From a checkpoint of a small mixture-of-experts model trained on Wikipedia: vocabulary 8192.
Below are experts of layer 2 (counted from 0) of a mixture-of-experts language model. Rows are named router (the router's row for the expert), gate (a neuron's input weights, with its number), up (a neuron's input weights, with its number) and show model dimensions 0-191. Each number is 200 + 20 x the weight over its row's rms, rounded and kept within 0 to 999.
After each expert's rows: "mostly gets" lists some tokens that are sent to it at least half of the time. This comes from a sample of Wikipedia text that the model never trained on.

# expert 49
router,234,231,204,222,170,156,201,187,153,209,183,210,205,208,171,161,210,201,239,202,193,173,211,180,183,192,206,194,211,184,212,186,217,214,212,206,193,209,203,185,192,198,217,229,217,195,208,176,212,179,190,189,198,227,216,238,199,207,176,206,169,185,196,164,209,206,204,234,196,214,227,197,153,227,232,198,223,208,247,214,193,222,213,226,201,173,194,240,182,169,199,202,169,226,196,222,220,172,198,192,194,186,180,208,178,202,182,197,204,194,178,198,182,211,183,173,217,218,189,192,235,197,198,180,236,221,201,193,199,188,217,187,174,175,181,202,233,191,185,198,217,207,195,191,162,176,165,207,166,177,194,194,247,238,168,195,194,222,198,216,216,183,222,167,202,192,255,213,213,179,221,168,193,211,201,207,206,217,182,218,199,231,227,167,194,189,188,222,209,199,215,192
gate1,211,201,195,218,194,236,208,211,209,158,175,213,227,167,247,203,172,177,198,154,170,179,182,210,197,198,195,156,225,208,177,208,195,192,167,183,223,203,221,188,210,193,219,211,199,238,189,229,180,198,192,207,209,206,160,176,209,198,225,193,212,202,201,247,197,225,199,198,194,163,222,190,179,200,202,201,212,225,147,183,203,183,174,230,150,192,167,221,227,224,233,183,205,220,201,207,165,177,193,193,167,222,216,216,218,215,177,188,199,209,199,191,184,213,198,219,193,209,239,211,219,175,183,192,191,229,180,180,209,163,173,192,192,179,200,196,205,206,190,184,183,207,176,192,175,223,197,226,210,171,213,204,213,214,206,182,181,218,220,160,178,187,242,209,216,179,187,196,193,215,210,209,175,230,175,204,205,202,219,184,200,213,176,195,215,174,222,225,201,212,224,177
up1,179,192,205,216,218,240,238,227,230,173,190,220,223,190,234,177,144,194,210,163,222,169,206,200,206,214,172,182,227,219,209,196,209,212,219,195,227,197,214,180,201,229,203,216,221,222,184,234,188,208,211,222,198,213,182,193,224,194,205,193,216,213,187,233,227,226,174,200,199,171,195,175,174,197,178,234,182,220,170,174,217,199,175,224,164,207,194,227,207,201,220,197,212,194,214,222,162,181,163,162,166,209,206,207,196,208,167,166,162,199,209,172,208,186,178,213,196,201,230,216,231,192,210,200,217,231,171,194,214,168,189,209,198,197,207,194,223,257,174,190,193,187,186,163,191,215,169,219,179,186,211,195,198,234,208,193,183,207,206,182,194,201,213,218,221,199,198,208,167,195,202,191,188,204,200,193,191,213,216,177,178,226,174,202,230,211,214,232,208,212,224,199
mostly gets: " made", " On", "On", " line", " took", " moved"

# expert 131
router,188,194,200,211,199,188,169,205,211,211,208,165,197,197,215,218,216,220,206,191,162,181,173,223,171,190,229,202,206,140,231,204,173,206,194,158,233,201,184,201,197,200,249,171,171,241,161,173,182,228,198,219,215,212,187,192,190,193,212,236,170,208,203,195,184,210,226,179,206,172,189,184,168,224,205,217,210,198,184,194,198,165,175,184,181,182,197,199,225,240,202,157,226,237,208,176,184,165,175,168,191,244,185,188,220,219,186,191,206,201,219,189,192,210,155,230,201,204,200,213,199,204,188,197,219,215,223,196,185,185,210,201,199,199,178,185,200,233,229,211,208,167,182,175,200,196,167,227,188,179,221,192,176,206,185,204,204,192,184,209,203,197,207,205,177,215,200,221,202,166,201,198,218,164,197,195,217,218,221,173,207,214,187,181,168,181,199,181,202,201,187,242
gate0,226,170,186,195,196,166,196,193,176,196,208,189,182,174,227,184,215,174,199,189,206,171,212,209,196,213,232,230,229,215,192,202,189,217,227,207,203,217,192,226,181,238,196,209,179,179,216,216,221,261,205,177,159,190,206,177,208,180,207,212,193,195,224,188,178,180,162,188,191,167,209,178,202,213,194,173,174,185,221,238,197,180,211,200,201,186,166,200,196,178,226,192,200,194,178,186,178,183,200,191,184,216,207,184,209,213,202,176,193,236,194,210,210,186,207,211,183,175,173,183,198,221,184,190,206,213,170,183,186,200,182,197,214,207,245,216,215,193,189,235,222,202,212,169,150,192,240,220,214,179,192,224,184,209,202,252,182,213,194,201,199,218,215,255,185,215,183,179,213,201,219,152,235,184,198,192,224,175,202,207,198,238,155,215,215,218,189,199,178,206,185,207
up0,201,202,213,199,196,211,207,178,219,178,165,227,197,184,166,206,213,234,195,207,206,193,207,190,228,205,188,181,164,205,180,200,193,171,169,211,195,206,225,204,198,178,178,215,199,226,191,214,167,165,187,233,231,222,220,245,202,215,209,161,201,208,184,179,202,218,210,216,200,206,188,204,206,179,206,230,215,174,190,185,181,227,167,206,178,209,190,208,190,214,184,203,185,192,189,218,222,231,230,189,206,171,185,221,169,185,211,233,205,160,203,235,219,167,218,186,205,208,214,215,225,169,234,209,219,204,213,181,228,181,224,186,151,185,186,196,220,205,197,161,194,176,208,222,249,201,150,161,180,231,204,195,223,174,192,171,211,180,216,200,219,186,179,172,209,184,233,174,212,198,193,225,188,223,182,195,180,209,191,219,188,185,195,171,229,188,220,219,225,199,185,196
mostly gets: " football", " 100", " own", " Football", " basketball", " security"

# expert 158
router,215,241,210,180,226,181,216,221,206,172,201,190,183,228,204,225,213,187,248,181,204,200,186,227,188,157,223,223,193,173,207,167,214,182,225,201,214,211,203,193,187,186,189,194,186,176,219,216,190,181,231,206,200,190,207,199,198,223,212,208,202,212,198,241,229,185,188,187,195,188,210,219,207,192,206,208,222,190,177,216,219,224,197,233,194,231,179,222,225,189,228,193,191,192,153,214,160,169,211,229,209,225,182,179,158,210,167,177,204,213,207,189,179,192,207,205,192,153,217,222,201,191,175,175,184,189,210,208,228,221,229,211,188,190,220,192,169,198,184,176,179,212,185,189,210,181,212,179,214,154,169,168,187,210,212,181,161,251,238,171,162,222,199,225,210,182,201,192,188,219,210,207,207,195,195,171,222,209,179,175,181,206,191,208,198,197,176,201,185,210,197,241
gate0,206,232,205,223,196,196,179,216,225,177,216,199,206,212,229,218,171,199,193,191,211,218,219,178,194,199,218,192,237,170,202,212,220,211,185,216,193,216,214,197,222,163,177,195,244,222,197,214,190,210,188,178,178,207,195,207,227,199,249,179,159,214,203,205,138,231,192,212,191,170,182,211,197,208,171,206,167,173,203,213,196,252,186,225,195,207,185,179,198,196,171,178,199,226,185,200,209,240,187,185,243,186,196,189,192,204,220,181,212,181,153,199,192,200,235,217,197,218,196,183,210,177,231,208,195,226,164,219,231,174,222,222,191,177,215,187,212,212,203,184,211,207,157,168,170,176,222,166,156,202,180,205,183,208,201,210,189,238,208,214,180,162,203,221,198,189,224,213,189,192,223,212,189,217,198,210,215,200,223,178,175,195,194,213,211,208,229,207,203,182,211,209
up0,200,194,209,190,217,199,185,205,180,199,198,190,200,198,199,166,188,206,194,222,168,199,195,210,214,179,170,209,181,237,225,197,209,197,212,190,191,179,167,174,171,254,222,207,165,184,178,202,207,178,223,197,201,195,197,183,177,216,171,204,180,191,177,205,228,179,203,171,187,223,213,191,215,188,184,196,237,226,210,173,198,150,220,200,206,199,225,232,220,182,205,204,201,170,222,198,193,170,202,203,167,248,212,213,234,183,172,214,184,237,229,171,198,203,151,214,191,206,204,220,181,242,161,217,209,178,201,194,179,230,163,186,195,239,157,219,180,185,221,207,177,208,245,193,206,204,197,214,207,216,216,212,209,165,195,196,214,170,188,210,231,215,193,185,199,201,186,182,196,209,143,186,212,198,193,176,174,196,170,208,195,206,189,189,188,181,183,190,203,197,173,185
mostly gets: " Roman", "ic", " Max", " ar", " word", " Pas"

# expert 103
router,191,190,202,196,202,215,208,205,193,198,196,197,183,191,204,229,218,219,169,196,209,187,235,166,215,174,188,197,226,217,215,191,195,208,195,209,232,228,192,191,200,217,181,204,207,195,200,186,193,210,202,175,216,232,154,161,207,183,175,152,252,212,222,128,226,210,176,199,215,224,193,165,209,210,168,193,240,194,212,193,175,194,204,218,214,179,201,201,170,201,166,180,207,178,223,207,185,171,236,169,214,181,194,197,214,183,249,184,219,206,206,206,177,216,201,206,180,231,196,188,242,199,195,171,198,239,180,182,220,208,170,187,200,206,205,213,193,216,193,225,225,202,221,263,205,205,213,218,221,229,179,182,197,208,203,220,207,188,194,204,199,181,201,193,163,182,216,172,161,232,179,188,200,205,188,175,191,210,218,204,203,210,182,177,215,204,193,236,212,197,193,210
gate0,161,227,200,185,179,196,191,154,209,190,198,194,135,189,182,195,178,185,213,239,216,201,205,168,169,233,219,199,173,267,195,185,181,220,210,210,229,180,210,218,206,158,207,235,208,205,184,206,166,224,201,180,231,215,189,202,204,186,193,201,210,181,182,193,200,163,218,241,198,200,199,166,214,216,197,194,213,193,218,205,215,224,209,218,205,200,207,215,213,185,206,244,236,180,221,197,197,192,203,191,166,187,192,201,214,195,229,169,195,206,180,203,198,210,163,206,194,176,223,210,205,180,214,179,225,216,209,231,204,209,209,206,181,191,254,215,201,213,179,166,229,211,186,210,204,228,214,167,234,202,188,188,178,200,191,206,190,222,184,208,186,176,219,200,245,203,179,184,194,211,215,207,225,206,213,187,163,226,186,209,218,202,190,186,168,168,208,209,184,218,209,208
up0,170,223,196,183,190,191,193,169,195,184,193,171,141,188,191,198,195,199,209,224,222,189,222,169,175,231,239,192,185,251,194,190,165,218,203,211,213,179,220,218,200,152,198,234,229,186,188,208,177,213,207,192,223,225,191,189,217,196,195,194,219,194,189,186,201,169,202,233,202,199,214,184,213,204,186,187,213,204,216,225,202,197,212,199,198,179,221,238,216,200,193,246,242,171,195,187,199,180,202,202,179,186,182,201,227,210,228,175,182,189,174,191,199,192,163,208,180,176,235,202,202,203,226,210,215,203,230,233,209,182,222,208,177,199,255,213,206,215,187,168,221,197,186,219,211,232,223,172,220,217,180,183,179,189,179,210,188,202,191,215,184,168,217,189,236,217,144,199,190,220,193,213,230,212,235,206,181,208,201,206,209,224,190,185,167,179,197,193,205,218,217,206
mostly gets: " from", " between", " in", " Far", " Act", " Carl"

# expert 62
router,205,204,190,204,180,208,185,209,216,223,230,212,194,206,195,220,214,207,206,210,215,198,166,170,210,205,161,202,181,212,206,209,233,218,234,207,176,191,184,181,247,185,205,200,205,202,204,155,189,153,197,208,194,196,189,210,206,212,213,172,224,206,184,214,192,200,158,240,237,208,201,225,214,206,208,196,193,203,205,211,211,201,178,205,187,212,212,175,189,169,192,172,213,187,188,203,219,236,206,208,210,231,201,168,206,176,143,186,185,209,203,158,190,158,195,169,218,228,204,188,233,213,224,172,197,196,170,213,200,210,259,200,196,222,232,197,215,222,204,198,200,175,209,214,204,171,204,174,212,168,188,182,227,166,230,170,213,191,182,221,192,204,160,220,173,213,193,186,217,190,190,209,204,203,185,211,233,166,202,208,200,174,179,209,191,193,173,244,195,242,180,210
gate0,225,188,155,239,200,172,181,172,197,170,227,202,217,197,196,214,217,200,203,197,228,159,205,226,242,220,176,204,201,187,199,204,216,181,200,201,205,221,179,180,201,187,206,174,240,206,219,212,185,212,201,227,222,158,240,202,200,211,190,183,196,195,211,184,189,196,193,209,225,205,181,186,168,182,189,213,183,227,206,203,212,206,181,173,199,227,159,228,181,180,188,188,203,178,189,168,203,208,190,158,231,237,260,182,206,227,193,157,213,211,187,213,225,183,203,181,207,213,194,183,228,195,206,175,205,200,199,195,228,179,205,203,207,189,201,192,161,223,189,209,219,147,217,194,194,202,217,209,215,185,195,230,214,209,197,205,163,199,182,200,194,246,182,223,174,204,205,172,231,219,229,178,201,188,202,189,218,181,197,200,196,197,179,218,194,180,186,223,184,246,166,212
up0,219,186,183,227,208,189,186,177,198,189,214,208,217,217,186,205,241,206,217,202,218,192,187,183,229,200,171,190,186,171,216,193,229,176,221,208,195,219,185,195,222,202,187,173,230,217,235,210,196,217,187,211,220,187,186,186,182,229,169,181,211,202,199,225,217,208,208,176,223,217,208,204,153,169,196,219,208,226,179,188,218,221,186,235,199,203,180,167,170,171,179,187,192,182,195,197,195,217,186,194,226,221,211,175,181,183,171,180,201,192,221,211,175,225,190,182,207,234,201,215,215,221,191,174,205,216,183,244,191,167,191,228,196,194,234,206,181,215,181,177,217,180,226,217,157,209,171,200,198,211,214,197,227,201,218,204,202,224,178,198,211,211,157,212,214,177,216,191,188,187,207,194,161,188,185,159,218,221,209,197,211,222,168,201,233,173,148,211,215,228,180,142
mostly gets: " di", " Wal", " gra", " Old", " ag", " Jean"

# expert 94
router,192,179,200,191,198,190,188,178,211,199,216,185,232,195,217,197,151,190,229,209,207,191,212,194,205,181,212,220,218,238,207,199,178,196,227,224,220,160,217,197,186,233,172,183,225,191,221,186,147,178,234,193,211,199,214,236,195,192,225,160,226,198,244,201,216,193,189,214,226,199,206,197,195,202,220,200,182,205,210,202,211,195,181,218,198,227,213,200,212,209,177,248,184,203,178,218,226,185,197,209,198,193,160,194,179,197,218,213,226,178,186,172,228,249,183,178,200,203,216,210,170,176,200,177,184,185,197,172,195,204,213,197,229,195,179,222,186,226,187,187,248,224,234,210,195,208,216,191,232,196,227,187,167,201,201,165,180,203,173,200,166,195,171,183,205,233,157,180,220,191,207,194,192,217,170,189,206,235,220,217,206,204,206,160,222,215,238,195,188,194,203,189
gate0,195,214,171,203,240,245,207,207,223,195,205,226,217,222,166,207,184,175,219,187,185,192,213,169,212,204,205,211,212,220,217,195,234,205,198,215,192,175,248,231,213,189,178,193,185,187,191,190,183,182,213,187,180,212,187,191,168,223,187,186,209,223,206,204,154,212,195,170,228,200,222,221,194,240,231,207,200,162,214,197,214,160,226,231,225,227,213,173,190,227,190,190,186,169,169,221,195,200,211,234,173,199,191,198,192,180,206,211,199,205,203,201,220,178,236,212,198,204,178,184,157,191,217,202,158,192,209,202,215,194,241,199,231,237,196,221,200,183,237,184,185,227,226,243,189,180,210,213,231,192,203,242,183,181,210,191,180,211,181,208,176,208,224,198,194,240,195,186,176,227,211,211,184,199,218,212,200,226,209,213,200,183,193,165,218,230,202,219,219,198,184,199
up0,202,204,231,253,204,228,202,220,194,214,187,205,193,208,173,179,193,214,174,215,186,204,214,195,177,201,196,214,229,205,209,165,223,214,216,249,208,224,170,203,214,182,230,177,174,194,179,221,200,193,187,224,212,223,175,222,180,183,208,183,200,216,211,202,200,207,231,162,163,216,205,205,219,160,208,165,209,194,188,175,205,200,216,230,185,225,219,196,212,229,198,186,199,184,210,212,182,171,193,208,189,190,158,196,192,152,217,197,193,240,246,195,187,159,211,218,204,235,188,203,181,170,175,223,206,190,225,188,206,196,201,227,221,232,208,234,216,195,211,221,219,196,206,184,181,165,200,213,204,197,191,195,210,184,219,208,209,186,177,209,219,159,202,209,152,166,176,192,190,233,188,210,181,205,237,195,210,200,246,228,218,181,226,195,208,189,203,188,217,219,213,220
mostly gets: "In", " between", " during", " In", " Su", " su"

# expert 61
router,214,165,192,226,183,186,212,240,202,201,173,223,218,215,219,189,197,198,233,201,190,211,207,195,195,188,204,226,223,182,176,234,174,203,198,210,233,175,200,205,212,197,227,163,243,193,241,213,225,180,213,225,234,231,202,191,227,200,188,190,168,179,226,206,204,228,201,211,194,163,171,210,202,172,211,204,227,217,197,217,231,222,171,170,197,174,205,214,232,188,164,201,199,233,226,210,255,197,192,181,197,191,220,198,206,199,182,172,242,223,212,222,194,180,181,226,191,220,220,213,197,220,172,186,208,189,219,165,222,174,196,202,205,223,172,211,183,211,223,188,181,188,188,175,203,194,187,222,210,219,195,180,234,171,152,191,223,209,183,191,196,199,191,168,167,189,190,197,226,163,207,212,204,207,236,203,179,195,195,214,186,203,181,199,210,170,187,210,217,214,203,231
gate2,201,217,218,241,205,193,230,214,188,215,211,219,200,173,211,189,183,199,201,216,184,206,180,197,217,188,175,213,181,232,184,200,193,185,170,212,193,203,168,212,213,219,192,200,187,154,211,161,205,196,246,209,214,177,186,198,203,234,174,193,165,189,177,209,194,211,227,167,217,207,186,219,186,168,199,232,208,186,223,205,196,199,179,207,195,179,211,176,201,186,183,203,206,221,230,203,204,230,211,185,221,174,214,189,233,121,211,206,226,193,188,209,174,185,231,185,199,200,226,145,206,210,211,174,177,185,195,211,201,189,161,186,202,192,190,227,184,189,214,215,215,216,205,210,193,197,197,188,224,218,205,239,192,167,197,169,198,192,193,197,173,213,207,229,206,222,196,212,206,240,220,210,185,199,193,237,196,195,228,232,237,237,195,175,226,253,222,208,189,181,200,203
up2,213,184,207,228,178,236,212,228,235,200,174,222,203,182,193,188,168,207,214,210,222,194,218,191,188,214,199,198,228,198,175,195,171,225,206,184,200,227,171,225,227,226,151,194,202,185,205,164,214,190,236,205,211,225,206,252,228,198,185,190,181,207,173,224,187,198,219,167,234,221,178,244,186,205,205,223,205,203,196,204,208,246,184,187,167,192,210,182,214,176,190,200,173,218,226,190,204,212,217,176,238,180,180,191,227,182,220,200,211,191,197,187,189,182,228,209,215,199,211,192,203,214,212,192,167,180,188,198,215,191,178,213,189,206,187,213,208,192,192,168,232,174,223,184,174,194,191,212,179,164,235,238,223,199,215,170,215,195,174,218,167,231,213,216,202,220,210,201,226,214,219,204,191,205,204,197,234,208,205,212,184,207,215,181,218,239,208,153,222,224,183,175
mostly gets: " out", " part", " took", " loss", " wrote", " sent"

# expert 154
router,201,183,205,196,182,176,239,223,188,228,222,233,233,176,210,198,177,185,208,214,183,178,225,245,237,225,193,162,180,215,233,204,221,183,231,182,186,233,223,209,190,186,223,186,179,203,191,169,205,222,192,190,229,208,197,174,222,185,180,188,223,206,175,154,223,226,217,173,169,243,185,231,210,232,165,201,189,204,186,196,198,195,195,187,204,229,201,197,251,192,205,219,175,207,208,208,216,217,221,201,166,189,183,220,194,234,172,216,207,234,222,160,158,191,195,159,218,209,213,211,230,187,200,206,197,181,216,192,189,201,214,196,181,203,169,199,192,171,211,187,211,196,209,172,207,205,214,218,189,220,191,200,210,222,182,228,194,184,230,157,215,206,199,209,169,235,195,174,220,217,231,181,217,197,205,184,188,214,193,226,204,216,195,218,205,178,215,193,196,216,191,204
gate0,193,172,201,238,197,190,185,220,177,224,171,198,182,250,204,212,208,224,221,187,200,204,205,208,189,212,227,205,227,201,211,181,196,215,192,187,226,201,205,210,187,160,177,173,206,159,176,191,192,207,220,177,226,173,203,200,191,184,175,182,187,176,169,225,185,190,217,219,172,233,179,182,189,226,218,217,210,186,212,168,182,172,206,172,178,226,181,172,213,199,212,208,191,176,226,235,172,220,227,187,174,183,187,189,198,189,195,206,162,184,220,195,182,169,195,186,196,237,208,192,195,235,229,213,189,182,220,233,193,187,193,172,202,236,182,195,181,241,196,177,214,217,214,166,170,240,174,195,210,176,217,204,202,237,229,213,174,204,223,157,234,178,196,196,180,210,173,194,190,206,207,236,209,214,226,194,178,228,204,199,206,197,184,221,188,207,222,174,192,211,187,212
up0,194,239,211,200,203,198,211,180,238,163,218,189,203,167,191,192,193,189,200,211,193,190,193,195,207,182,192,199,182,202,187,226,188,196,204,232,189,201,204,209,206,235,237,232,192,240,203,207,198,186,175,211,184,223,182,204,197,208,218,222,213,193,229,177,212,207,191,188,224,187,217,229,208,175,183,197,190,220,193,216,217,218,221,228,216,195,219,212,177,186,174,201,181,209,184,167,226,188,167,202,235,195,203,224,207,203,235,194,216,221,184,210,217,218,222,216,203,159,189,212,209,167,182,216,229,226,167,161,205,203,200,202,201,170,210,221,210,167,216,214,196,187,198,244,222,176,239,201,209,217,179,192,200,164,166,193,224,183,175,244,154,227,213,221,209,195,225,179,209,174,182,168,182,187,154,209,225,160,173,193,204,185,204,175,212,197,163,233,216,176,191,198
mostly gets: " top", " %", " stra", " strong", " subs", " function"

# expert 120
router,196,213,218,221,215,171,176,195,181,185,223,171,201,197,202,201,161,223,236,179,195,175,207,190,215,151,195,230,222,193,202,196,183,182,221,195,230,226,194,185,192,222,183,188,176,195,199,168,193,217,200,180,184,184,189,187,223,233,215,172,211,207,191,181,197,188,228,167,219,222,170,181,178,190,172,167,175,208,191,178,177,249,207,228,192,205,213,162,216,174,203,218,202,189,206,213,212,221,230,219,212,204,196,192,195,182,217,184,185,218,163,226,227,178,197,175,202,201,222,226,234,197,228,188,179,177,163,207,204,187,156,212,192,206,186,239,202,190,183,208,199,198,214,242,145,161,167,187,208,208,247,204,196,190,175,217,183,182,195,212,219,200,227,189,185,231,198,194,223,196,208,192,204,204,220,212,196,208,231,210,191,189,237,209,194,194,227,221,200,225,209,181
gate0,183,177,191,185,206,166,234,255,225,210,216,222,227,183,230,180,205,234,210,200,178,193,218,211,179,217,217,196,214,190,188,203,211,203,226,203,202,208,220,205,189,229,203,191,200,231,235,185,198,170,202,184,223,198,197,194,213,199,226,190,208,213,207,209,173,166,213,180,216,187,208,180,205,235,242,206,208,200,216,173,201,213,156,208,229,215,174,190,234,159,193,212,170,224,194,173,210,238,231,210,227,206,202,221,170,188,150,210,213,209,191,223,195,191,230,174,176,218,157,205,189,209,234,212,202,208,213,178,198,204,189,217,195,230,213,206,212,184,217,228,188,200,234,213,215,191,198,224,240,188,213,188,188,209,179,201,180,209,185,226,158,201,189,156,176,183,181,200,204,184,212,216,198,205,184,215,167,201,194,222,204,184,162,188,251,210,186,185,201,218,186,214
up0,203,245,194,205,210,245,190,162,209,218,192,186,154,199,186,200,200,174,201,167,205,184,216,180,223,167,179,203,205,179,206,185,201,204,173,194,175,196,190,192,205,164,201,183,171,189,148,218,203,214,183,192,190,199,199,207,190,212,175,209,202,194,180,214,209,236,172,222,189,210,214,214,222,172,144,211,204,195,189,226,228,197,218,206,193,195,200,193,164,257,203,200,217,156,180,221,197,178,156,206,198,187,191,168,210,193,233,229,207,180,219,188,211,206,158,241,230,193,240,227,189,229,188,197,199,208,189,233,191,198,220,184,196,170,179,203,209,216,221,178,208,179,190,192,218,199,206,195,179,193,210,194,238,177,197,196,180,200,194,190,242,215,208,234,187,220,223,220,185,201,181,182,192,191,221,166,191,214,199,194,180,235,224,233,193,191,208,202,214,179,185,196
mostly gets: " In", " into", " during", " through", " in", " After"

# expert 27
router,239,187,192,194,197,203,207,196,182,184,208,211,195,198,213,195,224,185,246,220,202,152,165,197,196,197,200,180,192,190,190,209,199,192,183,211,211,172,189,203,178,195,207,203,216,173,194,206,205,204,207,162,191,185,230,224,214,228,225,167,191,211,200,212,207,187,150,179,206,208,205,205,183,185,215,210,195,191,245,194,213,211,204,204,190,208,197,218,201,170,175,216,220,200,174,194,233,172,205,226,209,207,196,217,191,191,197,187,232,151,198,211,195,173,205,197,162,192,181,192,180,155,246,164,212,191,178,183,160,184,204,198,182,181,220,161,208,234,205,162,194,166,183,170,193,205,224,195,217,232,195,211,206,228,208,192,182,209,179,172,162,198,181,226,242,236,156,183,221,214,211,232,203,173,211,203,202,180,206,200,172,162,216,200,183,185,192,225,204,218,215,231
gate1,213,169,249,238,192,193,205,179,170,187,199,219,206,214,204,213,191,182,187,204,174,207,211,182,166,196,181,199,188,203,234,230,194,221,220,218,250,201,223,223,182,186,265,198,189,197,214,193,197,183,206,175,206,175,196,215,199,211,235,183,203,193,186,178,214,215,187,198,177,220,174,195,201,220,201,183,227,202,144,178,175,183,213,211,182,205,224,161,189,235,200,207,190,204,187,188,219,224,183,175,194,202,199,215,211,195,194,206,202,197,183,197,188,185,202,187,207,162,210,205,209,211,216,191,201,179,192,175,185,187,171,212,216,183,222,180,199,226,216,182,254,200,216,194,194,178,220,197,211,206,235,169,148,196,221,191,214,207,202,182,153,188,179,201,195,206,202,192,239,235,208,192,225,234,223,190,199,263,252,215,220,202,189,183,202,204,206,206,205,211,207,211
up1,199,183,225,209,192,196,200,172,193,211,213,199,193,197,189,238,179,177,206,239,181,203,193,185,183,196,186,192,194,218,225,207,192,254,223,201,249,192,233,218,164,172,272,215,175,181,203,181,198,190,219,175,211,195,201,196,220,192,202,192,189,204,184,172,216,229,191,180,167,230,175,189,211,223,213,198,223,226,137,195,166,209,215,186,196,193,210,186,207,219,227,208,192,188,190,209,211,214,171,170,169,215,201,220,190,200,195,209,190,195,205,205,189,188,199,163,213,190,206,188,206,196,197,192,196,181,202,188,169,178,193,203,196,190,199,195,189,201,214,184,280,214,205,205,197,184,192,212,208,215,238,195,138,211,211,194,209,191,211,198,183,202,178,221,216,212,200,212,215,210,220,183,208,212,222,194,195,232,260,206,211,197,204,190,219,190,222,178,205,243,227,226
mostly gets: " great", " take", " via", " Pakistan", " significant", " must"

# expert 20
router,190,191,156,162,185,216,212,239,181,192,202,184,209,214,188,178,173,196,222,221,226,205,166,238,213,176,211,219,194,189,228,201,183,224,203,216,196,217,207,172,233,201,212,221,195,217,190,231,193,223,184,191,229,185,210,206,213,212,199,226,195,214,162,180,207,192,213,157,197,144,197,199,213,200,203,132,197,181,168,225,211,199,190,196,196,187,227,209,226,203,213,205,213,219,189,212,164,173,197,200,204,199,155,211,180,209,172,221,200,214,211,161,204,204,177,185,218,200,212,159,178,192,197,194,223,215,202,208,185,199,219,225,213,190,215,193,182,191,178,221,188,195,226,191,230,192,212,201,226,230,223,219,196,213,222,218,202,204,221,204,218,200,181,211,236,200,228,226,202,195,206,184,226,225,194,188,253,199,210,182,164,180,197,164,229,218,190,214,233,235,193,192
gate1,216,224,184,210,214,225,187,225,206,199,239,192,195,198,200,163,221,176,189,197,195,185,204,181,203,147,201,216,196,203,190,198,218,203,198,178,230,206,178,218,191,195,220,189,182,212,194,176,169,236,223,175,208,164,227,205,191,218,247,225,173,201,183,232,126,214,221,172,204,183,201,177,192,237,179,201,201,202,211,201,197,192,191,198,192,161,166,226,191,200,202,194,209,196,212,191,194,219,177,183,175,185,217,193,222,187,180,220,248,216,212,209,224,184,195,179,200,211,205,193,228,213,209,186,211,176,187,224,224,217,148,183,221,209,196,195,181,181,216,220,190,195,194,209,206,193,163,210,219,195,195,195,189,173,200,202,172,218,189,205,201,216,209,202,213,194,178,226,219,191,249,206,170,171,243,164,217,163,186,207,212,184,235,210,166,198,188,197,158,198,195,212
up1,204,187,230,202,175,223,222,207,194,196,185,230,195,173,186,225,252,222,179,218,186,217,185,200,201,187,184,204,194,179,195,209,183,190,218,217,219,188,173,236,209,203,224,191,186,215,181,180,208,201,203,202,222,192,161,225,190,192,133,219,206,208,219,196,232,241,200,219,193,224,175,244,211,188,210,202,230,186,203,170,182,199,186,209,161,154,185,177,232,199,189,183,165,182,230,227,198,203,230,194,179,206,215,216,224,183,227,202,166,208,219,216,181,217,185,142,176,190,206,212,190,217,216,208,202,223,235,196,231,195,187,194,217,190,183,201,217,221,198,228,202,197,175,193,219,212,200,221,230,200,208,197,213,181,209,209,185,217,186,202,208,205,215,213,193,177,234,178,163,216,186,162,210,222,211,199,181,204,215,226,208,190,184,216,219,216,176,170,204,199,236,236
mostly gets: " by", " County", " country", " women", " Women", "elli"

# expert 147
router,190,162,183,184,195,202,171,228,191,166,213,199,207,192,183,197,214,210,198,209,192,170,185,224,211,146,215,189,237,196,213,195,214,225,227,228,195,209,210,198,221,176,219,173,205,235,183,180,225,180,181,193,196,212,202,220,210,208,236,198,231,170,195,248,198,192,223,219,233,208,194,204,201,193,204,198,222,213,210,187,161,210,165,197,188,220,206,181,177,206,184,216,185,224,184,243,198,182,210,215,176,235,218,183,206,202,190,169,192,213,193,166,226,200,196,232,167,210,194,190,199,215,157,181,211,204,195,211,250,195,183,198,190,228,187,218,193,163,177,238,219,185,180,203,189,236,202,207,194,184,197,193,167,191,171,206,186,165,173,164,209,183,188,194,177,208,164,189,200,197,211,216,220,175,238,193,179,241,201,212,196,189,216,203,165,207,198,162,194,226,191,190
gate0,174,237,188,179,201,197,202,176,196,205,178,217,175,187,186,241,204,221,222,218,210,212,198,178,194,192,158,200,178,208,184,204,210,168,190,220,199,217,209,197,201,218,184,189,209,219,225,219,186,231,178,205,201,208,176,183,229,234,212,241,218,180,213,208,199,202,191,196,209,180,233,192,158,171,211,197,227,201,173,180,217,217,211,214,199,204,206,182,249,187,207,177,179,227,182,202,221,208,212,195,176,228,194,169,217,197,212,202,206,208,194,194,191,228,181,206,190,224,181,206,185,217,245,184,206,231,182,212,224,147,157,219,167,212,212,197,190,191,185,227,224,206,179,211,177,221,228,213,169,212,214,207,193,183,190,176,217,188,200,151,203,213,210,245,219,194,208,244,189,172,178,214,242,207,209,220,196,211,160,167,201,191,194,221,229,174,170,224,213,193,199,206
up0,208,240,198,196,202,179,177,203,211,206,230,225,164,176,200,221,175,204,204,219,215,193,187,213,173,168,192,219,188,193,212,234,194,185,219,187,233,209,197,218,207,196,186,182,222,230,215,192,187,216,183,203,194,196,222,171,241,218,237,241,206,187,210,227,234,206,202,210,202,188,213,209,197,189,151,201,228,234,177,190,213,217,183,176,168,194,221,188,222,194,200,179,197,214,186,196,202,212,199,191,170,234,198,182,238,214,185,175,189,204,174,208,202,216,184,177,170,211,153,208,189,230,193,201,198,194,184,214,226,167,171,233,191,203,198,217,207,200,192,226,236,205,167,203,149,231,198,193,190,174,231,213,189,175,202,186,208,200,186,168,207,230,177,201,211,192,185,222,195,172,233,194,231,187,197,225,178,194,190,189,168,187,217,254,199,173,187,177,175,208,203,226
mostly gets: " All", " 1", " High", " full", " open", " 1986"